Experts of a small language model: 192 experts in each of 13 layers, 457M tokens.
Below are experts of layer 8 (counted from 0) of a mixture-of-experts language model. Rows are named router (the router's row for the expert), gate (a neuron's input weights, with its number), up (a neuron's input weights, with its number), down (a neuron's output weights, with its number) and show model dimensions 0-95. Each number is 128 + 32 x the weight over its row's rms, rounded and kept within 0 to 255.
After each expert's rows: a language model's description of what the expert responds to; "raises" lists some tokens whose logits its average output raises strongly, later layers aside. This comes from a sample of Wikipedia text that the model never trained on.

# expert 27
router [ 77 143 151  91 207 166 156 102 128  61 150 106 120 133 150 102 129 102  92 116 128 116 129  80 134 154 128 129 163 113 140 125  94 109 141  82 133 144 137 192  87 168 133 201 168 136 149 161  91  91 109 105 167 109 109 114 120 124 192 194 131  92 135 126 166 135 114 140 105  32 109 161 112 136 109 120 180 135 120  86  92 123 151 117  76 182 153  71  99  94 110 135 154 140  81 130]
gate1 [127 142 153 168 133 119  87 130 132 111 153 143 139 189 110 127 176 162 106 152 164  87 133 133 109 156 101 136  77  67 130  77 123 110 137 144 138 131 145 138 144 131 168 120 183 125  42 184 105 153 142 105 122 104 154 145  99  91 120 105 151 107 110 115 173 138  72 117 168 107  65  92 131 201 139  84  75 109 117 111 126 116  86 108 117 189 163 109  96 142  94  79  78 170  59 157]
up1 [122 149 118 150 137 153 141 138 142 148 142  60 142 191 171  96  90 129 131 194 151 142 166 107 102 195  90 106 119 155 148 218 174 202 144 135 171 146  84 131 228 156 123  77  96 139 126 117 154  86 138 134 170 147 161 135 172 101 141 160 107 135  99 116  89 117 160  65 138 147 159 150 156 137 103 110 155 103 119 168 142 110 146  98 105 130 133  88 103 127 134 124 151 177 126 125]
down1 [133  97 132 100 131 128 186 138 119  64 112 139 144  94  87  68 207  96 114 114 119 125 175 172 118 106 164 124 211 155 163 148 122 133 138  97 114 153 131  87 150 141 195 154  70 161 106 229  87 112 146 177 150 181 116 138 146 163 121 128 151 138 104 136  90 164 112 108 132 152 109  83 127 119 133 173 130 110 136 117 129 141 114 191 196 140 106 145  99 161 150 150 125 121 162 133]
Mid-word -ed, -st pieces. Word pieces ed, st, ant, ard, est inside or ending words, as in marri-ed, millip-ed-es, Cath-ed-ral, Cry-st-al, powerpl-ant.
raises: ": ", ", ", ". ", "; ", ":", "op "

# expert 5
router [101  91 182 102 159 132 168  96 110 129 158  73 130 130 148 144  70 121 179  87 102 104 147  81 102 105 108 107 115 151 106 107  73  88 154  77 137 160  79 147  51 178 111 123 138 137 126 152 132 118 120 116 160 116 127  53 122 141 193 120 151 113 118 122 170  98 102 152 167 117  65 107 126 134 107  93 151 182 166 122 103 197 120 144 104  95 140  69 119  98 192 111  93 153 111 123]
gate0 [135 137 203 167 120 198 154 171 140 102 119 152 176 139 110 134 131 119  91 175 152 105  82 113 130 131 108  98 149 165 120 105 146  95  90 142 162 117 106 120 111 188 129 147 127 125  92 148 121 106 188 151 105 112 155 104 191 145 143 111  81 135 168 109  95 169 116 174 125  80 118  91 109 141 132 102  94 133 149 157 185 177 170 139 120  82 184 136 189  35  83 156 108 106 129 154]
up0 [ 90 103  79 143 130  98 106 104 105 121 153 104 129  92 184 152  86 108  96 115 103 145 142 103  68  94 159  93 155 135 107 133 137  94 146 126 180 137  75 173 114 103 142 122 101 157  69 125 179  81 164 126 129  79 142 126 120 160 135  95 119 148 120  69 178  84  80 110 154 100 164 105 123 143 219 141 135 157  75 169 107 133 106 165 153 164 177 122  94 187 100 177  91 133 155 114]
down0 [178 126 102 153  93 153 114 108 163 111 148 160 100 122 100 125 130 142 107 154 151 192 103 123 174  83 182 154 119 162 179  97 158 172  81 111 112 136 140 145 111 131  98  94 103  94 141 120  74 175 148  92 137  76 127 121 158  95 144 195 159  79 132 137 139 104 156 115 132 137 133 132  93 132 120 182  91 186  96 104 158 169 144  84 156  90 146  53 145 133 112 176 142 185 205 103]
Category head nouns. Singular common nouns naming a kind of entity or unit after the or a, often before of or in, such as team, district, species.
raises: "from ", "into ", "began ", "appeared "

# expert 15
router [103  28 148  99 146 145 125  77  88 137 174 123 158  76 116 105 111  78 136 113 110 111  96  32 108 116  88 168 104 135 124  94  70 109 121  95 135 156 135 157 115 113  86 188 160 139 138 112  70 109 142 120 157 138 131 107 149 106 144 155  97 110  71 171 139  81 119 162 171  79 124 102  92 136 145 118 124 132 135 112 161 151 139 109  88 158 156 128  83 143 203 105 133 186 114 131]
gate0 [184 121  78  96 160 158  71  93 188 153 131 126  84  76  82 142  79  63 202 159 160 155 105 160  87 146 155 117 120 151 105 143 128 149 118 125  97 137 144 125 145 129  89 105  69 128 122 140 104 132 145 123 165 117 132 109 120 125 154 120 163 135 136 172  62 133 125 104 149 135 120 177  51 154 122 146 121 112 104  93 143 120 168 130  74 134 115 161 154 119 135 125 233 118  73 107]
up0 [203 179 146 184 184 113 110 110 139 133 201 133 149 118 187 161  80 231 123 125 168 100 149 128 140 119 137  93 126 157 143  95 136 117 144  95 130 173 124  95 164 167 115  81  88 122  60 172 149 121 131 119  82 115 119 149 119 174 137 181 183 127 163 110 145 141 113  97  95 156  89 144 114 144 102 152 160 150 117  93  95 138  97 115 142  87 129 121  64 104 150 157 122 129 102  98]
down0 [105 142 108  59 143 123 108  81 152 124 144  86 115 123 151 159 139 141 117 159 138 188 196 136 184 112 137 111  99 125 182 105  94 117 180 115 124  81 101 160 134 133 155 117  56 122 168 111 124 168 123 124 106 173  87  76 106 150 126 106 121  80 126 137 114 138 157 122 133  96 147 216 115 218 109 126 122 113  87 124 134 170 105 143  89 127 204 133 156 139  93  95  75 134 125  85]
Sentence-ending breaks. Period plus space, or a line break, ending a sentence or list entry, just before the next sentence starts with The, He, In.
raises: "==", "===", "== ", "====", "Conserv", "The "

# expert 6
router [123 107 109 119 215 148 165 106  78 122 193 102 110 105 179 140 114 138 104 133  92  95 137 132 136 123  51 113 145 193 123 108  74  86 182 109 138 127 156 124  63 143 106 158  91 154 169 153 145 128 105 116 149  94  95 124  68  78 144 115 134  49  90 109 165  84 107 129 148  87 100 148 138 118 153  98 166 135 107 116 177 122 138 104 125 115 149  58  98 127 146 100 131 147  77 115]
gate0 [107 111 123 197  79 111  94  96  87  94  99 173 157  95 190 120 113 132 137 132  91  84 144 143 161 111  92 146  95 125 165  60 153  79 110  87 122  77 143  89 114 141 168 160 123  99 157 180 166  82 135 119 180 124 140 139 141 153  81  72 135 109 150  95 158 146 103 135 195 135 127 104  96 143 140 133 137 125 119 165 129 159 163  94 146  77 166 143 147  81 120 175 122  87  88  61]
up0 [160 138 120 130  73 176 158 139 134 143 125 100  50  82 122 115 108 151 135 122 182 141  99 135 144  70 113  86  68  96 178 113  97 145 105 174 124 176 143 143  68  80 164 144 146 196  82 139 102  40  96 167 121 200 122 114 114  75 111 156 168  92 168 116 117 106 139  92 170 148 129 139 131 135 105 160 123 139 166 118 126 106  86 110 123 101 113 123 144 143 164 142 163 159 147  95]
down0 [139 171 178 136 110 141 133  79 143 141 144  85 124  98 165 189 144 146  98 113  83 133 113  91 134 141 111  90 143  66 136 117 164 172 160 133 164 119 125 155 134 100 139 108 159 124 176 143 123 161 169 139 164 105 144 141 171 129 123 125 156 173 131 126  63 155 130  87 177 124 164 238 118 138 157 153 136 168  61  78 115 120 124 127 165 159 207 122 199 127 125 138 120 179 132 146]
Opening parentheses in lists. Opening parentheses, plus some commas, after names, places or dates in lists and tables, introducing country codes, ages, years, such as (aged 73), (loan).
raises: "December ", "January ", "early ", "October "

# expert 60
router [118 110 128 101 177 103 166 111  95 160 104  89 123 116 158 100  94 160 160 131 119 103 133  76 121 100 117 117 141 173 190 139 127 121 144 127 118 133 182 176 111 168  93 177 152  58 141 111  98 102 121  91 157 129  85  78  81 124 150 127 155 121  74 133 164 116 129 145 116  33  96 121 114 152 103  69 138 141 107 130 142 195 133  99  97 113 172 101  77 102 183 138  81 195 131 101]
gate0 [142 117 113  86 176  82 126 137 131 111 136 172 155 105 121  62  99 154 105 169 133  89 143 176 113 155 126 187 174  79 115 125 201  76 143  87 110 160  83 160 126 125  64 134 131 151 151 149  91 126 109 126 128 156 119  77 165 124 103 129 104 132  86 164  84  96 136 175 134  93 105 179 112 123  58 146 150  98 121 119 113 147 104  82  94  38 162  96 125 138 135 161  90  94 127 108]
up0 [105 100 113 176 119 206 144 204 132 109 178 105 168 106 131 141 105 131 156 120  72  93  79 162 113 112 107 151 167  48 114 150 143 146 125 189 104 128 141 126 110 146 110 179 127 126 132 141 192 203 147 165  80 126 123 184 113 100 119 102 142 162 120 122 144 160  78  88 167 115 100 136 131 167 121 135 166 147  83 122 105 141 156 113  88 202 138 184 156 128 138 121 132 162 123  98]
down0 [128 134 158 174 115  98 114 146 129 145 164  86 160  76  75  98 122  65 126 146 155 127 144 141  89  96 121 112  87 142 121  95 121 123 157 134  91 165 205 116 128 155 122 114 133 127 140 134 159 116 161 112 118 126  91 133 127  97 112 154  97 147 133 161 104 154 104 139 112 150  90 156 160  79 100  92 135 142 191 118 183 192 115  83 146  96  70 134 110 130 195 152 148 213 173  36]
Mid-word ag, reg, sing pieces. Word-piece stems such as ag, reg, sing, mod, tit, design inside words or names, such as syn-ag-ogue, im-ag-ines, tit-les.
raises: "ular ", "ular", "les ", "her ", "les"

# expert 39
router [ 84 137 123  98 179 169 189 109  73 124 159  72 126  65 165  95  88 142 139 108 125 132 105  82 127 112 118 159 144 127 111 102  24 138 178  87 105 157 103 134 105 143 101 153  89  80 153 194 105 109 145 119 182 154 129 145 137 150 125 154 133  97 107 138 158 132 106 147 157 119 127 105 120 186 186 107 104 213 126  93 117 105 100  86 102 146 174 106  96 126 101 132 105 163 132 126]
gate0 [127 107 133 116 130 145 124  97  75 142 144 107 113 120 181 134  71 207 105 119 155 176 149 110  78 132 174 150 150 120  86 152 128 150 145 156 117 170 156 164 206 204 121 132 161 157 160 159 119  83  42 125 172 130  96 155  88 112 126 152 171 104 118 112 122 114 159 157  70 128 146 139 101 194 144 144 117 126 123 151 127 132 144 127 126 155 112 131 177 153  92 111 160 101 193  64]
up0 [165 153 111 168  32 134 119 172 125  85 140 100 154 124 137 159 102 111 158 167  70 122 150 166 173 105 116  98 124 136 162 117  72 120 147  86 116 174 149 125 170 133  88 176 138 133 183 148 125 139 136 114 109 184 167 119 123 161  81 116 113 122  92 108 135 113 194 113  84 101  82 146 141 113 115 167  76 142  92  70 125 134 123 107 110  46  84 114 126 148 117  78 114 186 132 152]
down0 [105 149 141 153 122 103  85 123 111 169 151  79  64 146  60 116 124 178 166  76  43 178 139 121  86 152  69 161 100 167  94 119 130 183 164 134 114 112 136 104 160 118  97 127 104 128  33 144 144 110 113 141 128 136 129 190  94 143 153 151 140  86 154  87 164 184 117 144 103 136 149  57 147 119 171 138 110 128 110 126 123 159 130 127  99  79  83  99 154 139 138 159 110 110 141 136]
Th, G, Wh word-starts. Opening pieces th, Th, G, wh, Ch, Christ, probl, often in taxonomy lists, as in th-is, Li-th-uania, m-oth, Ath-ens.
raises: "ically ", "ous", "ought "

# expert 36
router [ 94  80 126 125 149 150 152  77 106  94 143  30 106 136 175 162 127 137 132 119 105  79 165  44 136 120  90 177 167 122  99 126  45 146 144  72 151 160 108 173  52 111 145 152 130 147 148 168 130 112  86 129 156 122 114 111 108 169 127 175 129  78  80 122 152 128 148 180 140  98 139 106 118  93 100  75 155 170 133  82 148 117 126 113  93 107 163 131 132 122 171 114 125 107 122 131]
gate1 [101  94 117  90  73 137 111 112 159 138 174 159 157 125 133 146 177 147 152 130  96 194 166 105 122 108 128 150  57 184 155  96  96 193 157 104 149  84  92 153 120 147 130 155 106 130 159 178 151  97 156  92 134 121 107  59 127 161 203 130 134 169  94  60  75  84 100 134 125 100 191 139  89 108 158 181 114 124 166 109 133  97 122 162 176 156 112 107 111 112 125 134 119 125 146 115]
up1 [144 141 174 173 131 132  91 113  84 142 135 135  92 141 134 141 143  89 103 169 145 151 103 136 115 101 142 120 127 129 146 146 116  81 129 117  63 136 204 127  64 115 121 134  94 121 114 109  85 145 186 117 135 150  87  88 113 115 217  90 134 156 141  81 138 176 116  66  68  94 165 183 102 127  88 129 146 122 167 131 139 146 155 125 146  49  74 129  98 177 140 128 183  93  89 113]
down1 [154  96 116 179 134 152 137 119 117 163 182  50 120 103 105 169 148 191 124 132 106 163 113 130 156  93 110 139 176 106 110 136 110 173 146 132 170 145 108 144  98 111 104 153  95  82 155  79 121  87  79 207 108 114 160 126 127  86  79  83 152 133 124 126  97 155 110 137  93 111 125  19 163 119 115 150 122 116 197 133 108 136 112 167 155 157 162 100 132 120 141 132  90 157  82  86]
Numbers in tables. Final digits of numbers and percent signs, mostly in table cells of stats, scores and times, before a pipe, such as 5,000, +17, 2:32.
raises: "| ", "|", "(", "— ", "- "

# expert 2
router [ 97  91 152 108 146 199 156  82  90 132 172 119 156 102 165 112  93 150 170 101  96 114 135 119 143 176  93 168  89 131 136 106  91 147 145  57 122 159 165 194  65 151 160 132 140 127 187 169 111 138 110 138 160 183 116 130 100  94 177 122 132  88 101 119 192 153 134 127 162 108 115 119 122 145 135 123 168 137 106  99 149 203 161  83 117 170 174 112  96 129 134  89 119 166  83  93]
gate0 [ 84  83 120 133  76  71 128 120 126  84 131 135 140  51 115 107  99 107  30 127  91  88 143  56  77 114 123 134 132 105 114 111 111 170 160 156 141 178 176 111 132 122 146 127 175 169  91  70 141  55  87 138 181 144 135 130 131 131 156 154 134 117 147 121 122 111 146 135 133  98 178 128 123 122 149 158 121  84 145 104 137 164 132  88 151 147 108 132 169  91 206  85 130 108 168 138]
up0 [137 115 147 104 126  85  79 197 124 117 133 163 181 184 104 147 133  99 149 109 185  79 128 135  89 117 139 111 156 113  90 104 120 118 171 150 121 183 136  86  76 121  83  78 110 145 103  80 103  72 144 139 177 190 143 102 147  80 142  89 178 192 116 139 121 118  99  83 134 130 124 137  72 106 128 195 108  94 119 120 171  70  98  86  96 108 123 132 155 157 169 131 119 110 134 103]
down0 [134 135 135 126 141 206 139 144 135 150 147 110 135 174 136 131 147 156 208 137 152  96 139  85 114 150 144 124 197  90 126 166 194 140  44 126 148 136 201 118 120 125  82 120 156 129 126 139 121  90 136 147 150 123 151 168 174 118 156 121 149  93 170  87 152 100 152 153 109 160 110  72 149  69 117 121 102 100 164 141  72 144 112 116 171 105  39 112 137 121 140 111 200 123 114 149]
List line breaks. Line breaks ending one list item or table row before the next, in infoboxes, taxoboxes and see-also lists, such as "- Gender:".
raises: "| ", "- ", "ist "

# expert 46
router [116 110 174 102 197 117 156  77  81 108 141  99 159 113 186  94  81 111  67 148 145 101 146  59 152 143  95 180 154 136 144 138 111 147 109 106  99 150 141 109 125 159 122 179 158 112 137 165 111 168 114  82 129 148 131  96 126 128 146 105 177 108  69 131 150 102 118 151 120  75  85 127 152 182  91  96 201 120 136 143 148 143 138  91  94 121 224  97 126 107 144 113 137 166  92  93]
gate1 [185 108  82 192 157  87 137 142 126 148 129 131 151 127 161 148 120  92  87 168  86 143  98 119 117 128 113 157 134 201 121 130 109 159  99 122  89 134 129  83 105 117 144 132 144 171 100 126 110 128 209 144 159 110 132 154 142 108 200 183  78 168  99 143 163 169 118 131 121 107 136 174 109 151 166 165 115 154 151 130  88  83 122  99 132 177 111  97 105 232  96 186 148 142 113 101]
up1 [129 148 156 127 154  81  96 200 203 102 124 105 120  79 150 162  88  89 118 159 127 153  91 175 150 125 140 145 144 122 119 141 129 131 124 144 167 168  90  93  53 143 160 115 142 159 107 184 152 163  48 151 145 164 162 122 143  76 159 182 119 141 141 139 116 141 121 115 106  60 125 120 108 153 151  99 146 142 126 164 103 139 181 102 115 147  97  76 201 147 112 164 187 164 137 114]
down1 [140 158 109 109 111 108 102 141 114 154 144 124 179 118 118  82  97 102 135 131 107 134 174  92 163 128 115 134 116  74 124 157  96 162 107 113 132 113  47 143 110  68  74 112 187 183 184  39 113 124  81 150 132 121 173 162 105 160  76 135 139 114 123 138 179 136 134 175 144 107 141 197 139 116  99 117 143  79 147 129  72 146 130 151 138 136 102 178 162 150 157 141 163 205 156 135]
Mid-word endings, time nouns. Word-final pieces after a consonant cluster, such as sk-ill, h-our, D-oll-ar, reach-ed, plus nouns like day, year, season, London.
raises: ".) ", "; ", ": ", ", ", ". ", ";"

# expert 45
router [ 92  82 147 115 202 178 155 124 127 139 155  96  95 112 145 138 107 133 166  74 164 113 102  61 125 117  70 119  91 153 139  73 103 123 142 101 158 121 112 159  31 132 113 148 145 128 151 131 140  94 143  97 165 148  91  34 161 126 153 140 145  96  80  85 143  77 120 142 156 138 105 175 109 106 125 136 197 150 135 133 117 161 130  87  65 111 149  89 116 133 152 123 108 155 107  92]
gate0 [133 145  76 142 210 137 146 126 153 147 101 137  92 101 241 123 127 122 137 148 122 159 164 154 107 155 120  97 141 129 163  85 124  62 123 177  87 193 116  73  76 133 134 129  86 120 105 181 123 127  57  85 103 157 129  85 175 195 103 114 127  99 122 106 194 173 129  96 112 154  98 126 133 126  86 127 127 105 128 108 129 145 121 138  97 149 115 185 143 111 130 141 151 121 137  99]
up0 [206 147 145 140  99 160 106  83  67 140  94 174 110 100 121 129 104  81 145 105 159 119 157 143 170 158 106 106 160 176 185 113 143 150  87 122 168 145 111 162  82 153  99 157 102 111 118  93 104 196  75  88 100 130 127  92 165 112 119 133 128 150 159 113 163 176 111  90  59 128 133 143 158 104 109 153 115  60 128 104 153 159  60 135 163 135 134  84  81  96 146 158 136 115 180 115]
down0 [ 43 104 121  82 195  97 129 198 119 116 118  71 155 165 146 149 151 138 205  73 125 121 124 130  96 141 142 143 139 116 120 108 101  91  91 122  92  73 109 121  80 115  78 116 122  76  92 103 125 147 160 112 141 164 108 145 126 178 120  46 139 110 132  99 148 112 177 151 190 160 184 133 122 129 174 112 110 133 131 145 129  67 142 124 137 168 100 132  66 116 115 102 111 142 151 131]
Institution name heads. Last word of organization or title names before of, such as University, Council, Museum, Institution, Festival, House of Representatives, Bachelor of.
raises: "in ", "from ", "of ", "by ", "with ", "("

# expert 0
router [ 81  96 150 119 172 114 119  79  90 104 162  79 144 111 128 112 114 124  70  91  90 114 147  97 142 120 116 170 149 122 131 129  89  80 126  82 157 159  86 138 109 167 126  96 107 153 134 185  98 106  86 136 141 118 136 115 133 141 134 162 132 106  79 157 179  78 137 162 234  99  76 128 116 164 113  87 106  91 154 145 107 173 111  66  66 102 175 150  72 109 129 106 127 132 100  97]
gate0 [102 141 150  91 141  61 114 143 111 125 110 132 167 114 109 161 170  94  96 141 136 167 125 170  74 147 118 111 133 199 129  91  81 142 115 148 112 114 102 117  78 137 201 148 121 174 149 169  93 117 108 131 130 156  96 187 148  55 138 192 152 120 121 127  89 136 178 157 170 155  76  92  77 128 115 142 107 103 165 123 143 134  99  93 122 115 144 170  71  90  88  97  82 118 182 158]
up0 [141 136 154  88 117 130 137  69 111 149 124 174 127 111 145 160 107 113 137 128  40 175 132 100 123 151 126 120 187  94 145  68 125 112 111 124 119 129 177  70 121  92 139 220 105  90 161 115 132 150  63 160 151 148 101 104 140 115 131 128 154 144 163 107 137 130 165 140 108 130 167 114 116 124 191 155 109 140 182  61 142 110  51  98 156 101 135 168 147 180 165 128 144 139 182 170]
down0 [142 128 146 118 115 149 130 186 116 119 143 141 109  95  99 122 153  95 133 144 161 108 184 153 149 125  99 192  87 167 180 137 121 150 144 140  78 121 145 164 146 159 104 115  71 150  89 148  70 121 162 124  93  85 194 152 129 129 107 192  98 140 136 100  95 163 104 106 162 199  94  83  65  84 112 164 157 182  81 129 126 128  98  75 115 133 109 132  97  77 134 100 123 199 137 147]
Passive participle endings. Word-final participle or adjective pieces after was/is/been, often before by, to, for, such as described, replaced, reduc-ed, compar-able.
raises: "into ", "ago", "and", "ago ", "via "

# expert 26
router [ 74 116 158 108 167 148 170  74  93 171 105 103 123  95 166 151  91 160 105 124 132  96 114  62 129 176 119 178 158 155 117  94 103  84 206 105 177 158  81 150  82 108 137 122 113  98 165 152  95 115  96 123 164 140 129 108 131 111 166 132  98  56 119 116 143 136  88 194 175  98 126 110 136  95 124  47 129 123 149  86 102 165 153  96 103 113 142  97 110  77 135  83 124 119 117 132]
gate1 [109  99 181 122 143 148  45 148 156 127 134  96 126 135 198  75 135 151 109 101 133  91 107  87  98 187 102 114 133 105 168 144  81  60 148 135 141 121 121 112  78 110 165 145  91 141  89 140 135  75 104 111 110  91  82 137 110 174 161 169 145 163 162  92 121  95 154 148 162 141 111 126 114 109 141 176 103 146 107  66 174 130  97  96 175 141  93 100 101 147 117 116 189 149  94  61]
up1 [137 179 110 156 108 154 134 155 133 106 208 185 171 130  84 137 141 115 181 142 112 162 144 136 142 127 135  90 118  29 162 109 136 102 125 172  71  81  78 153 103 169 111 133 126 123 197 133 156 130 149 102 130 128 155 153  31 110 115 107 116 110 130 136 121 180 106 145  98 139 101  60 111 147 141 113 133 117 150 119 172 110 153 186 160 141 133 160 123  95 183 106 109 143 157  87]
down1 [121 145 130 150 159 150  85 174 120 112 131 157 137 172 126 181 102 158 152 115 147 123 146 122 119 201 145 129  64 163  88 124 125 172 174 148 151 113  97 171 130 107  83 145  92 127 164 137  71  99 141 115  62 139 160 116  79 156 131 168 159 156 102 146 137 141  98  94 112 176  84  95 116  59 124 125 121 116  74 183 174 129 102 113 146 119  87  49  70 103 168 129 145 116  73 121]
Year final digits. Last digit of a year after 196, 201 and so on, in dates, birth years and ranges, plus day numbers and century.
raises: "===", "(", "″", "than "

# expert 14
router [ 88  98 131 138 198 173 145 122 127 132 153  76 129 120 126 139  89 137 143 103 140  82 134  50 164  87  89 125 202 102  86  89  61 150 143 119 134 144 113 175  62 132 122 137 125 141 166 145 119 138  90  98 143 146  73  83  61 152 130 154 154  77 121 171 122  97  89 197 160  74 108 128 138 116 126 129 145 110 132 116 168 180 106 109  72 129 154 120  94 136 147  93 130 140  83 120]
gate0 [110 139  80 179 185  75 165  56 102 137  94 105 151 135 139 136 138 151 114  83 135 141 146  94  83 153 157 108 143  83  94 176 119 111 109 137 166 158  94 152 140 136  84 154 222  91 111 161 135 109 135 127 199 141  85  80  88 114 127 177 149 121 120 166  94 125 134 209 145 133 139 173  94 120 126  98 153 129 107 141 148 148 156 123 168 137 126 170  70 167 160 123 123 151  80 115]
up0 [ 54 148 155 144 104 121 132 143 128 105  71 116  81 107 151 143 113  96 142 110 113  82  96 161  85  92 126  77 108 139  73 158 165 107 139 145 135 180  85  52  95 144  72  98 148 130 113 135 187 135 105 109 146 143 118 158 101 150 141 126 153 146 126  91 108 177 178  98   0 122 172 117 157 152 156 118 157 120 128  88 146 113 111 120 126 141 128 177 148 124  91  81 118 169 120 137]
down0 [129  86 111 127 105 155 109 112 156 163 134 132  74 128 157  89 131 147 117 116  77 128  69 189 173 103 148 132  96 127 181 140  86 175 145 124 147 118 133 123  95  90 188 100  91 167 143 128 116 180 140 140 151 121 157 135 130 172  76 213 145 176  92 122 111 123  91 116 116 114  89  62 100 111 113 101 119  80 128 112  74  81 143 112  67 159  74 137 104  71 123 145  82 156 163 139]
Noun suffix endings. Word-final suffix pieces closing nouns, often in names of ministries, programs or fields, such as -ation, -ology, -ices, -ism.
raises: "and ", "| ", "|", "ut", "(", "& "

# expert 52
router [141 118 161  74 123 105 164 111  81 107 164  78  97 139 181  91 132 127  68 143 142 101 122  58  96 198 117 110 130 100 133 102  99 137 135 108 144 117 106 139  87 126 134 148 106 109 146 171 120 153 102  90 176 138 168  49  96  91 191 154 111  92 133 128 187 108  84 136 121  51 121 159 115 130 114 152 184 152 103  99 168 102 164 102 106 110 179 136 108 111 168 114  71 124 152 117]
gate0 [150  78 157  96 131  49 106 157  58 133 185 145  89 103 131  96 199 153 116 110  95  90 100 145 132 151 131 113  93 122 112 115 167  69 184  96 120 154 158 176 187 127 127 131  96  86 114  73  60 101 124 120 101 116 108  97 116 120 174 132 144 150 138 149 135  64 139 157 151 142 130 132 171 170 114 149 151 113 136 146 127 110 141 101  69 111 123 103  89  85  99 189 126 158 136  79]
up0 [104 170 130  96  64 141 115  97 156  98 208 138 125 196 142 132 137  89  75  66 145  96 133 143  66 165 151 159 147 101  88 137 131 144 116 162 122 116  83 112 134 175  46 157 121 165 161  96 133 136 108  81 106 120 109 149 126 145 137 125 102 121 133 170 134  93 138 154 175 109 129 170  84 154 142 188 145 147  62 106  97 136  73 177 120 157 152 140 141  63 151 117 161 130 141 138]
down0 [121 146 126 105 120 118 156 123 145 189 129 122 148 136 131 122 141 125 150 150  98  85 105  53 159 208 120 117 128 153  53 132 152  81 114 117 153 155  64  66 158 150 151 145 154 118 119 120 173 106 170 147 132  96 115 115 179  30 145 143  98 142 152 156  87 125 104 167 131  68 151  55 111 107  93 159 148  59 124 101 171  99 124 135 185 134 135 117 126 119  85 120 123  99 142 122]
Pronouns and word fragments. Pronouns it, them, him after verbs or prepositions, plus mid-word pieces like n in "didn't", "Drag-n-et", "Kras-n-oyarsk".
raises: "; ", ": ", "?", "? ", "\n", ";"

# expert 43
router [116  99 140  84 210 107 120  81 106 145 156  75 133 148 197 147 114 121 147 153 119 104 157  48 138 129  95 115 109 148 177  58  83 140 145  84 166 100  88 162  71 136 145 120 160  90 189 161  91  89 105 119 152 197  78  67 110 135 141 161 158 118 119 138 157 108 110 162 173  99 112 131 154 150 130 108 125 176 139 130 118 136 114 136  74 145 150  98 121 120 174 118 145 141  92 114]
gate0 [110 123 170 132 137 106 131 117  70 160 117 141 167  77 170 131 124 126 148 140 151  72 161  82 104 140 119 140  89  92 129 127 103  90 182 117 145 101 102 178 189 161 103 109 120  64 170 153 134  81 124 176  84 109 146  67 129 121 160 175 142  97  94 112 126 144 112  90 143 125 109 139 155 136 139 159  97 164  27 105 113 167 124 128 133  95 137 135 141 155 171 166 116  69  69  69]
up0 [131 110 148 136 104 124 155 101 150 193 154 132 186 159 142 182 148 169 128 139 168 121 136  74 142 168  94 133 128 143 138  88  61 140 111 115 189 156 112 187 156  89 139 116 140  78 158 118 133 123 112 146 135 142 143  72 118 122  77  65 130 144  90 138 128 147 136  91 105 119  94 153 175 210 102 150 138 192  86 104 164 127  92 179 148 104 111 123 197 172 103  70 115 144 134 121]
down0 [170 134 137 125 173 144  79 140 113 120  90 100 153  96  75 106 172  77  98 179 149 154 164 112  99  92 157 129 158  94  92 146 139  50 157 108 141 174 148 180 192 153  99 101 141 160 107  86  95  83 147 152 118 133 135 197  93 196 165 121 109 139 128 129 108 165 133 139 109 164  99 173 143 128 165 208 117 132 144 171 112 181 119 151 142 139 169 159  92 132 120 130 154  97 137  94]
Nouns before prepositions. Endings of nouns, often abstract or -tion nouns, directly before "of", "to" or "in", such as adop(tion), part, role, death, lob(by).
raises: "into ", "from ", "in ", "as ", "by ", "at "